config = dict(
    lr_router=0.000765,
    batch_tokens=[65536, 131072, 262144, 524288],
    seq_len=768,
)
Below are experts of layer 9 (counted from 0) of a mixture-of-experts language model. Rows are named router (the router's row for the expert), gate (a neuron's input weights, with its number), up (a neuron's input weights, with its number), down (a neuron's output weights, with its number) and show model dimensions 0-255. Each number is 128 + 32 x the weight over its row's rms, rounded and kept within 0 to 255. Numbers have three digits each.
Before each expert's rows: "mostly gets" lists some tokens that are sent to it at least half of the time; "comes before" lists some tokens at least twice as common just after its tokens as in all text. This comes from a sample of Wikipedia text that the model never trained on. Tokens count by the router's weight.

# expert 5
mostly gets: " footballer", " education", " schools", " games", " Championships", " Championship"
comes before: ",", ".", " in", " and", ".\n\n", " of"
router:139116150150152169102184107118144109157109139081151108175143097140079136147162086156037093153097155093151107158093085131187070145136178136155121111140125154131145146128119154170114157091097157138130085104138160107100149108104146076179116151103122144136127122209126102081065131100085104127133123102068149178151182099122172162130140122153111175160130130155089052138140155110087116138105031171161125156219095089104160073117078069136088158069108090095109158117161137142103179136113144173201061146163143170117169135103180146120135149101109116117147167114083128162123088144076130127158154154109103136091154107135165132134120142168160092132099143180128122118110163188106107134112151193095127143175112098109207140061127168136115097080121135120075122171095122181131101131099142
gate0:098132135126126094140108142150106106194157160130182140130124137130114108109149147160142112066143148098075096160177113114146080149141129106159119087142062161145105076124214091071160155094148142127159136117103069151135126095145113124117106138099101178152125103108095140144165126134109124082126177165146102106140146136043045118123191128120125135079127140150116149161156102170121099148078147176102071146149145103074081147179089115154101113163202101174133095128150055175088134111142173027130166088189087165141114090147092192104116102101130156170171121159146161135141145095129101103120164116149173151159091153120095143162170117083126189100110093081119143099073131141112091107151124142184185114176108089097123066110172136175106164143117117163133156156133120093110150170181077
up0:171134145131108108148134139134128144205145165148112173130132197148132080163101088176137115106158180106140100168122142106134090132139124085115097136160101137165078090127156141069156146152119153132167111139080085065105050162113134122109153083070041183107145114149135076098124130116099144102156158187125134142129166125137132092142168079076158106171131120119038134139162102188118108136095165081101097151153126112103110133108129111150124138160186105182106085129111074109097132120143171067134183086143119164132180127176139148110125167135151147133132131117155104153140143105182103145125162137179152118168102150113130144152103153143174192115114079132102124077106087143162077144140088072179137159090143075109122097080170032138128107107082121096128125134099144077172206152123037
down0:132115133141143116107162106098127114131158157095106095139137076075151119137192164112159112171062052141177165076095138135107109111150165168134148086139129123030119143156109138142155117168110101140107117175138171108102157100148086176166182125169178147126081120122126129151087144142133149170120116124058155169104187055188129146136165163093151141118072113177116121166127159096097094070178076180107121145146095146093129116087073121108126167113070103077090127182125181119110158132100116129152100167092158146180118133119109089126137076112126136091087153135087103123057086144162098119142084196174148114090138122153162147125102097181210091091169122149173135185138083168105161101091142065119156139151126104134198146146137175087125180134137131144138077150116108150109136104099104

# expert 0
mostly gets: "\".", ".\"", "   ", " #", " Candidate", ".:"
comes before: " ", " The", " In", " He", " It", " She"
router:175127081148119160172140144109099119109093053087155182101082197167173122180129149179141165157172164132058134184133104104132091143115101139084131152112134156175111144183121162078116096170125140130088097155176137073148144157121130138128211088097130067102092203080073107122115146087192159150050138111109107139182098132153108127122103107110122161137124146086119064140133137110121171155169148068135134139127122126118091094124146075101170119166138102093122129039145120058086149169143092158106146124095106159133102162146096134183065162076143121175128174072107093165106096157171155105097136178159119101167118141114123106153091157098151077106119173132127148103123090104134176153156094132096121087090148125159118101155133150150117182156131117081203163144144140121155121166120131
gate0:124162116151157117124180178130103064094189098103111094160093097098065158095081081157102112127104131119150130127145156148138187120101140155160093093143076119071133135116098082134110121138119122150052187094123112102097130078089097102115143113156214111108160136149079126050143110131173098132132127120107149132121131155107095181116105112197142100134114079179113161117158131150094142136139137136154112176106105151093132116090108173184099081146140061102152147129135129172141097141130073111227152165117110145185116094131122110061126069174188169182101117092105179112104169107117125138103141095108080124130143159126134112184139152170120126084084173152143108185137113122158121058122134151052138142181110200081150152097137132134087166131147143091095161164115151154088187157134178
up0:169150069097109148132097117153169149148098131139086142078144154115153160172133143140106137091125112128141124113073158138150132110063132095159217111093124113142103099119199162110152155146155150084103074156123086112111160156123093168200112141149077104148119136120181190202110142136105159098160137124115100112106120136128159078073149165104109139164126144083155107081072071101150093115078114106128111087101113094179146124136132138084144168103112188154121122142133106129107145088161152111107130153100122171112153114162167107172089204061072102127152152167141054164173090151160120122144185130105169140151111099182136130117118064086130164096182143103132157058104134138080102135111139112161107179028122077159107151149146077130152107146124144084164094115193112095154111141185069
down0:114149080171116142091137168072104175111156128075114099111160131138092191092132079071085200106108129125161175142110139149119158114144102111112131074144118114125123101107086155125141172130147154080095119141093000156150152128155088141123124140167122177127133149131096160089122167213132128079144142101108174135084126154113165180083091125140149074120127087163174114129097127124130168169124111107169126116037114147125082126122136185132124114148105133079171165130177155089132102108120111089184157137150149243067072119096181129135098135162130140178126121092111133104123133123168157114137159101101146156123105122177153114141163159094118153154116134158107145135121116159168083102132214064130155141151137149107121190081138141106151187153186103118142110080137131115153128175166106

# expert 10
mostly gets: "berg", "awks", "ova", "kins", "mann", "burg"
comes before: " |", ",", " (", "\n", ";", "\""
router:111156094135127077093125213156144210123111139145085120101149149053114135151200118166111098123083137135088110101128123120133121061120119121157127114182176099118103101105164135104155132138154205076100120169093134127090129210126126140121104130157158093108125140148168122079078168158125158116128086137035173131108148145158132106109094103197136106124080123156116101115142100094201164113091147214110066142192142180150068160082107153162114172133140120090118117133210122122126117161094123126130082171115112171126111141133149122086108109150107110165167151101109137119178093138114138129151140138149099124139057171176120118106179091123105114153066129157180108119096112172131148150110196153089149130150166153145121115172132185125123074125091145121078081112096178110140124204095148
gate2:115102150146108071110167072130080135166147138139118112103103175140128074135124164154115095145152083155182196151163154122100136124088104120102112148056133135134114121066090105126156080136124090182117103089205162121135203134077164111124126149119155155108172144113137130109135131064063170204126171117159135132127134060138118167125121116124152074122152109080108176145152152019071089167110145167167125127129128130150139093112096122114163131053152109147088150117147166102167114098133120105135167166076155114137113137115120139151164138187197117088088158089152117107075163142105066160108128114121147110085158107099101099184117112169156128143144112064068127159138133130128152102069078130022165111159153130126146126123172173153174140153100158127120152126168076106166120076147123
up2:121142168112143140133143161071126145156097126100151165117062050114183149112139143110148113120062178105128083136116099149094061138161114117149132092197090163100163107177158078094082141121116107112132117135115168189133110094088108131128138169118119181188183167112108105123139088138132107139147068116087112068167143080107147150152117139128116135113162109146148135102137167129119089131184187119145156146111136125149142111113129134104100087163146159119146122157125146173100141110142171124159109105184148088148092156094141131067130142137139194157138065192110148124177150204065106160112083107129082140132089205074077081128123182093183168121109057176182152087131150071114066155157089111130083208099156145156088135161139108147072105135116159111129137124092087119156157145115073
down2:067129140092081097116096119120076151162119143028116103158098147104135161053152204132124139114054166092122116130108115108090121123173093115177127168158140052120098084136170106112139158172113097100106077119136198174133098096151158117123159114119096108149183124081156160141104126128129099149122107110108115107133107114141185140153070109165159141122176128186098146105124126141134139147211179119160167079144112143125121146081096153141112112075187126119182122134123075097112142136166187131167111132121138098173116120055148176093134140128143159102129095175127130144177143196099086168103127114104063144154149181148065137136070138121085164096081069115164139073160173164191121110149125137145133104132084150058126132127101131150122143170119152123110170135173150198083134105080127

# expert 12
mostly gets: " first", " best", " last", " No", "second", " third"
comes before: "0", "9", ":", "–", "2", ")\n"
router:160132103149114140135122140116116085150161113116118142201163155150132141139134115101102100080136095064124150155161129149176169097133139096064169177136126155184155185087143106062137131166138123157174061142133096124103103097061134112097054137099101175136166100174151138159097208078112064144129144139138179159159117092148124102161095046130148127096130121173098133110049099185174133168118164145123142149107116114113160093093104092148163147132092129165126059114105162098172161100184172146060141112130135110090108091152120091184110111110117131109132130074100128093098175155163079127156128150114117120153205068121157130135136090050153118157149117138122172145124145120088173123040127107143143131178183156118179101126112110088158143159108130099146171056148124148127105159165105
gate3:140129102105114101130121126145161100121127086138122122134113159145126119141143124118105136108106158122141132146197104139155118156092131079123131140000141138119116134117090135130142153125117151110128102098128119140133124153104170161138147122134153133109087150138136119129146126131120134107133126111156120157140156105133110127117141100147141113129132096136119135122140117133113126126104129109145126145131142152137097175166170084145125140086124137140124125122128107106162141093116098154153094132153103126118145121077144127126135118135136107126149119143135125123138130121121122138156122080117168160149170092110092113146120134153113136141123114122147101094095118152145125108112144139127192142119123111088153097153113123129135104155133114170145129123097114141130123130124132
up3:071181152165156141112187143159138144121132194088097166102097133106132197090121103171164165075156070132131083091063117108085145142120041179098101101145095096102168123144180117158141114141164094097124159172133074096127173121143057079156107088126129112127148121123133132126113093130154144166103132108103195142085133175133112185105102178122148180146102188116152134111114130100086123044136128143110141127093157094146142079071094187094111114207108121099128157083125204171091116101143182135161135136100148180096092119165097102119136110093129161113144097132140176139122110157125109145079165169170088077160061103190164132107161157103146146111159132153112113139169117116084121159107094123098112126136084175166123206114154174144109093093080133099137137123193127139090140130120136
down3:154125210095078111119145182168122130138090114091155164113163106089125076116125098154167111102060162107103137060154153063085131193078181112132097114107108148071123108083078161110163145123102139144149112107150112128148178124099123145159174120114090093101133149072146142175149162132137122168146078137106122119081135124101144098091196150148154111047090166121168107095130138143086114133096110131164071129109112127162120077125130116199125111205068145122189113113127146177130133074106166142148128174092154082117101119095083144098154107100141150080129137175165132134139065149158184184130177089144128157074183137153135144083131161138180168122172117123118107180113112162112158115110156169128121122107166148140165133113117190158130150120169180170175109190133061066146089146142100

# expert 13
mostly gets: " as", " on", " in", " during", " when", " for"
comes before: " the", " a", " his", " an", " their", " its"
router:123131138163126101118075083135146090135174169120106152142155164101141162123107115085192187175130073137124066131168125124134083098195084145050124135107100083098173147157148134128142129174125120207151085155113155133154118037103180082156158127136107092150176147124124134080104092141170129096128128110158152095078103125155084097096108178126133130104107138154153125115170142105122130083183195142174121074109097122095193171125142152151147115081135183066130128083111156091086168128162171160118167112112155076140084128129139160168092128097183120167119145171100113119152153098089061150088051155072160134161064131095106125092102176124188145112101098143097190141127122105116118130103114067147097113164135166133098144120095144078132121152138154150143086165118128112197152133074165
gate2:151147136142132165150098149127039182147139100119151100120129180161121114111147158123131134139159123141106129119106105138124103201101180106135168155103167116103137103106150136072201223119111083083135164158120134083207108115097116117120100117056085090120060131129081168072132144118136125103129156112140111147161097121156115131120080142095148153117161090086152147123159150173101112116046133139070121158148130098138191070170165126082112150165068158127171132150048121133120121152099147113140126108160145182142145171156134110155146106143144109107103106103113161079085148116189094143150174109162116121185157143145122098146167164120094114076122141043149118110203145094104122140142120108124102165076092106148076130077114192138176119174083125122120113146184140087130109155058044
up2:083105197130135153108160218164113142129128154121150092120142150148047138125145131092141123152094096121128171173157157105086076163074085119102151166177154115111167155084096094105138129071108146122112129163176125114094143147171099140198109079195123109123098071167172117122149120055112122102154091136112104202146205133144115100132144109142182121059074187142131142157161136093105151107147131160151150107111137121147130145131143112185143110122057110166144132108164134154117117116132169126116094101064090132108163125098103108167140127128181109137123063132090102084121071131120134105091164154122135057109136141071115147056174159140111182114129056053091116150092140108096181131097096122148153130106150160164073128146148106122163155115142101108174187141135135123068215137144138
down2:096185111147185197129076223124136178104082151084120111138143120108151146116115104117157141052127123105151110141164147108143154142153099111173181114073146102149162146103106120176156060062139110130166150129117041154132092093188104115158174093136165114118102059131163104097151129134139120148134130128147123147078139084144101128174170071173119123127130164123153134113117131145186123078097093117109116101081141167114111128115112193136141124164114132145090146128152104160146150051123142096094173176111101093166108089146076177094157140101128163142119185151155136090054141137104158097098099172168177134122158129179105182105172179090153145120144082142116103094145080085150116121099129096140109130121105133121117141158160103219095157103113152136058158134205172110075159175152126

# expert 1
mostly gets: " known", "ated", " other", " early", " located", " same"
comes before: " to", " by", " in", " as", " for", " on"
router:170115145033084121155165151101152113173108104179154156129080118135131098134093163119129144106126096117160127093118096116106106120159131140178129147154065140146131100087142158152135172128068081117125105119113156131071130120114124105118083113100119128097133086123151083156106102098133149132172169135138128141137182114042126116132161179108134095118159117183140171184146172108110167106187081155128151212173112108178117090135080114174073139076112115107130110154135155188135108144220088191143105079120174105163157107139110132202131124145077116134102082195109165191138160118098080173114148090123077117118190139162082126165177154094132133149098117106098099189104157122122099153101109113101142087155108061113174096171087049131144079143115137122161136074126166120100128126087090
gate0:167132128104128080165134097178128156141171114098113101111117150141143113137149158148100175123133126175142176216111142123160153115193117115145156126131106064103108133106157150126157080114112113122132114094117096118163069120119187120090136067155124092123113121090134118180126117177180240169103158164182118183142132117121086069117104138109143192200146172090126119096088184088134116128167108118104143105125107078243126068097123109129121165118086111122111077173112098148150172149059176157089102068124158139114191077161091128167121139090135111082123160130158116172170182141093126091109146149121128100121103107134116154137108097089121102124160135105099069168076124135177113105139139140080171144119078152160146123170093119092158101148155137106102106124178065123096075080155112
up0:142110148090135133139151087153142103196111142091085177137135150124145117103136123123144131086131125147085142114140118092121177139181148066144142132097178154066126161108148173162158158196102140120130067164130130164131130119069095122138098074126097110158161108113133127096135156197157147147122084136118144161090157143142104082139162113154177088111108125126114123096145205145140100189127163161146149079151113105158109088088124139132117134087105111121121101167104147088070119155116067144083124124164065119130132137144155102113101110126197085097098168126116128090144120010157141108114145134163115124170113196135149108109178105077055071147134172203158136149146081188114202108078088125164144089170206180149151164103113136157121104137113100127135133087122083164086035159154105
down0:134170088162132153135131156163125143091098121215175119137058169131101120107105101134085185132139155178118100078142163149137135156113181120127131139096098066134137094160114101144122154127154163176122146121109091109076139170129133183137158164125111127104097104103117115148150123066149173134177155063135103137165131128100139218101122136063105085185125157122172156123157142096122229081118145147070121190133157156102103140149099082130129150141073130132113169121121103106133102092166207072162130098149188103175098155135134121153132102138107184092072074129147172120117086189173119076129111098122140088099131161109108123111171125160147117111121136114085065115065127136132187113107141194131189136093129091087134093115174085119166142110083099099096153166187147097159127136150068

# expert 14
mostly gets: " km", " JPL", " mi", " ft", "°N", " MPC"
comes before: "0", ".", "4", "3", "2", "1"
router:118158095145107128112158136121091146098149156148148127085169127124161154156085138099123068130145079076126140082133156097146090081137111132089079200103133134083084193134066089133160120148095074142168154190121103123156156179125149216113108119156178124158116166092109135158192114141157103161148126132167095175071179174068136204166096137102088148131107154101109163143124081157172114122088123112128180151121154124114102088147175119111119112071146140114099154121093139140122103101089099133103106113161099152045106155093166048145104137141106127114166148054131065163103122193151111149129119128129156180112151069148186133052154182137122151161158103116096131161124120147082144113159165149127135115152171143125123188099106153094146164126171114106181109111084048130107128145190135
gate1:187146159098109136159082097143145137177129126136112147136128117152131076128092139139149131144134157128126120124127183122129105115108083162094130125137083141122160131171102139139127100007178121154034156082124119106145158024120159129132104126165135070183191188122143078122125098138079073157120090118104108141108129115128057119141109154127161150117109163103185110157164134155126107119105137119159184131098121146154159171187120142145117078144106134099105098153134147197129041100158171126130159138091119129131136099062072147148151122169118150125156129132101109084180146149150170128046112089117164125090201154044108122123123201112106155122136163100112123213150176125146117102093117169175132128108107207077074150128131116127124150098143179107138126120097106110141132081161081
up1:080040079127171158098159176097150152089115113120090100104110144158156130116193121112069141070104130119127156106158083138112144121193100122168106152151137158163093079107163148061103122234190127161164178152147130166104131160161113039068141173116175136072109150137105127151141072132121122114158153109148178128122133141081135079154144142120125124148176075146097139133112093096104092128166075129083141143179155110160070129150129139089123169127167128117140186053136164087116114175104118126139083150148137144138118087147098101164117087094158092097141121096094148175121179152120109080152106172138134187155125104121179114127114071129132086079130141121120189139096064083111131181172159146112088126153111104158182101151144110109066112156126130162126114109101161124173133112127200
down1:082106090145167100128120103150116105132133092117109083141095100074131077193181122181115102124121134160107149104139150163117168080188146158138113058171134074127168113164157121102098064131159123131092123150133108128143139097105150122146159094173111149183156151160097085095051093125119120097146097221114112090094126141115145163124140139108109084123153122091106114136134164081124116151139165105142140115137089080141131127130145131088159116072142130049155113166100111074136137175144171107174107107106142159132166129095098106110141146140177183087119135146161112170087096089117137118169073199080140144146117128109112174135148153206132102129108200112086121126128113103173085190175146120097154167189162127108197112107124142053132177171123149173078164136095069162172177045130141

# expert 4
mostly gets: " are", " has", " had", " been", " have", " made"
comes before: " a", " the", " been", "|", " to", " not"
router:116151186120114123173095129144147115135151138129065182107122158070141097098087117102145130143126102091132107109162164133117099145077186080075147146108056149109139142105157156216172127105177123146106115072199136122098196141102142093093115172170063109138146105115109143128106057094114097102116157114146107157132171129135081120151158135166132137156139128085167170143151115065100132145124153140190158089162182172116116118143050158154104128115131092126129079132124116065186086102164134139130112179055146118147137116102084110175135157131168146114176080147102177086092160101112129114115125067127130171113127178164129117140139226070146182114073074069108155129153102131140070137115098111128100172131173115120119120116099212098192127132141143155165102113125183131121110158105117
gate2:110120117152154094121128110064090135098140136169118136133156127168149151194114132133143124147157090092164052124138138162096114120142131121080126102128123112145117126183081119011168153119128156113137115146118148166151168121107105118156129159141152134108169159119171064137155107195086160117149104164135134089122164133072221117147167129110125131151084118067109139152149167143128151136136130064116130125139138146130133073140111042122060131102120118103155095050176169126125069138136099097121183101171107174133103122100172109149131181112065103171146171145090074150117085126146095237112192127110122158090161150135159149123127135144189184112151083095096130094099081156132060116103100098078166125159075096137177098147132128162126093095117120138116096108123079077126185153128169
up2:132114140183169087152112095130087155104166176201103162144179127166166099136117115162090091155153093145104112091103158092150119081126160125095147124158100139143110117133099157117131124118158157167116113107144188163099176104164064083120110163156166143081091163072134071145172088191037151135081096129114157091155119098106159158155173185102097122131175100103104123127150128130118118171080158074141163092141161129114159118150093099159116141079095105157174087083167157142115110152158052123152181129148121152146095087079139100139158148115091143113145155106066135089102059113132099199153173147104131176082183146145107152125097131106168171058122072090129162106121147122125098070147121094115181160171105071122181069120106139151134117133136147138069087170077140106165156151102135
down2:147117092098108078119088083122166111115086089147137173107165121128086125124047124191129123125104100094131129179100228178115150172150156137132147131129116135137165111114147130139166190127109120109168125124206163098110096157143161151146159159141164117047130161115131142124132110089117123142116107135108113072103131148118112137173169138162110073145139149180155101091144129079100117124105159131153164177093082166106083131122106164126175101133118134121180048118125147151137143112178116186098155147141102109255123172100098107087122089188101154111127028140089136073126137133111142097150089151162128134097186112089060156093118096099102128154106166148094123161097121144170117102128132115153141114174111121151074088133115118103127179151128172062184145174104162119098115183070084

# expert 9
mostly gets: "\n\n", ".\n\n", "==\n", " |\n\n", "==\n\n", "===\n"
comes before: "-", "==", "|", "The", "===", "In"
router:076102083190131098136112101154081133137185053088123121089116060162116139109126175149097122144160122151103168114157133134173159148117155137129169146137141102142108140160114101149166099115164116100085149110143082117135120136169081135135127138118182163113080140149139145129152163195114099178140148139162166177084116161102168115160113142100116126099164145137125062158122126124065172150155151116112140112130183150100129132120133112073164109140099140111101098155095153083161182121108092052143169090058103123064114145155144142199125106073154202081093174138060113081085082114101120125143114109186187073138109135081201172133092142122107096115161097149135149104152093120138101057113089134144115160144062106121190177062128134136138127134199098157106097132206130084156131137085128
gate2:127080192141166116112083130142176129129135119200084128163191120067183083101065160168174135142087124131145103139115181106158147098112137107075103143102079112107205171120118133142156147136170161154209107137172175125073115090158140111138094161161080149138154126171109143174161168130097085162103101150087065124178166098099110104156125132145121122131092163126110128159095127135251104191137140143131146083106139109105104136116111160088121127149114123133152081108118157109192138108154108096104099176121135099187121103140065110097163095143152086119165152099102162155135164105150107115081073077107168169110131154073084107163077101105131133074116184091168178151118131117102147161168100152152109106145124149167080098132139129172186130104133138104169125155096136181092124141133062
up2:162158131121082108129178133129094126104120118123100148120149084139124155148091063086095144142156122184125125138116105174131055196127130109162147104164172092115114125170069202112079121168106172080093089140084104125126116168109154157107199105111145087140144184170133046103122056032137176110157157091141208076119114154168158128131090078085134118137150100122096103120117149151159156080136124136161107089117104180118140143133160097159130121128121164100102136112160100149109145124088104112149185129160147171094128151110160173058124101103125149145101109157144091096124138151181162106129144213105128083208169091123155159063205126163117144138173086174139149109127163146129150115114127117089155170070134119149141146132152114113072143154066178141062134104120164146129115084105133
down2:103129184129155107160099117169161117094211152210143120153110138137180128121078150168212111149150157131078135111131105138151128162149176154114138202129079195114155123139168131138188157165115104122097156146159162075107105123165068120103103136172095055175086172112111123117141136164140113092067117154161085100154103159056131089107158149171094109149150177166055109136120098128154085134066061104119144124083114118088135125127120096152111159119123127169129146171098092102135136103092101112165118092096118109161097125104173092144139183134135145106101142110129147128160171156073123125106101077117092152146143148142106194188103142047164138086131170115176090081153091057121093079157100164163160124129124112137090096157116169063167160094140137117133128155156161103152104100100093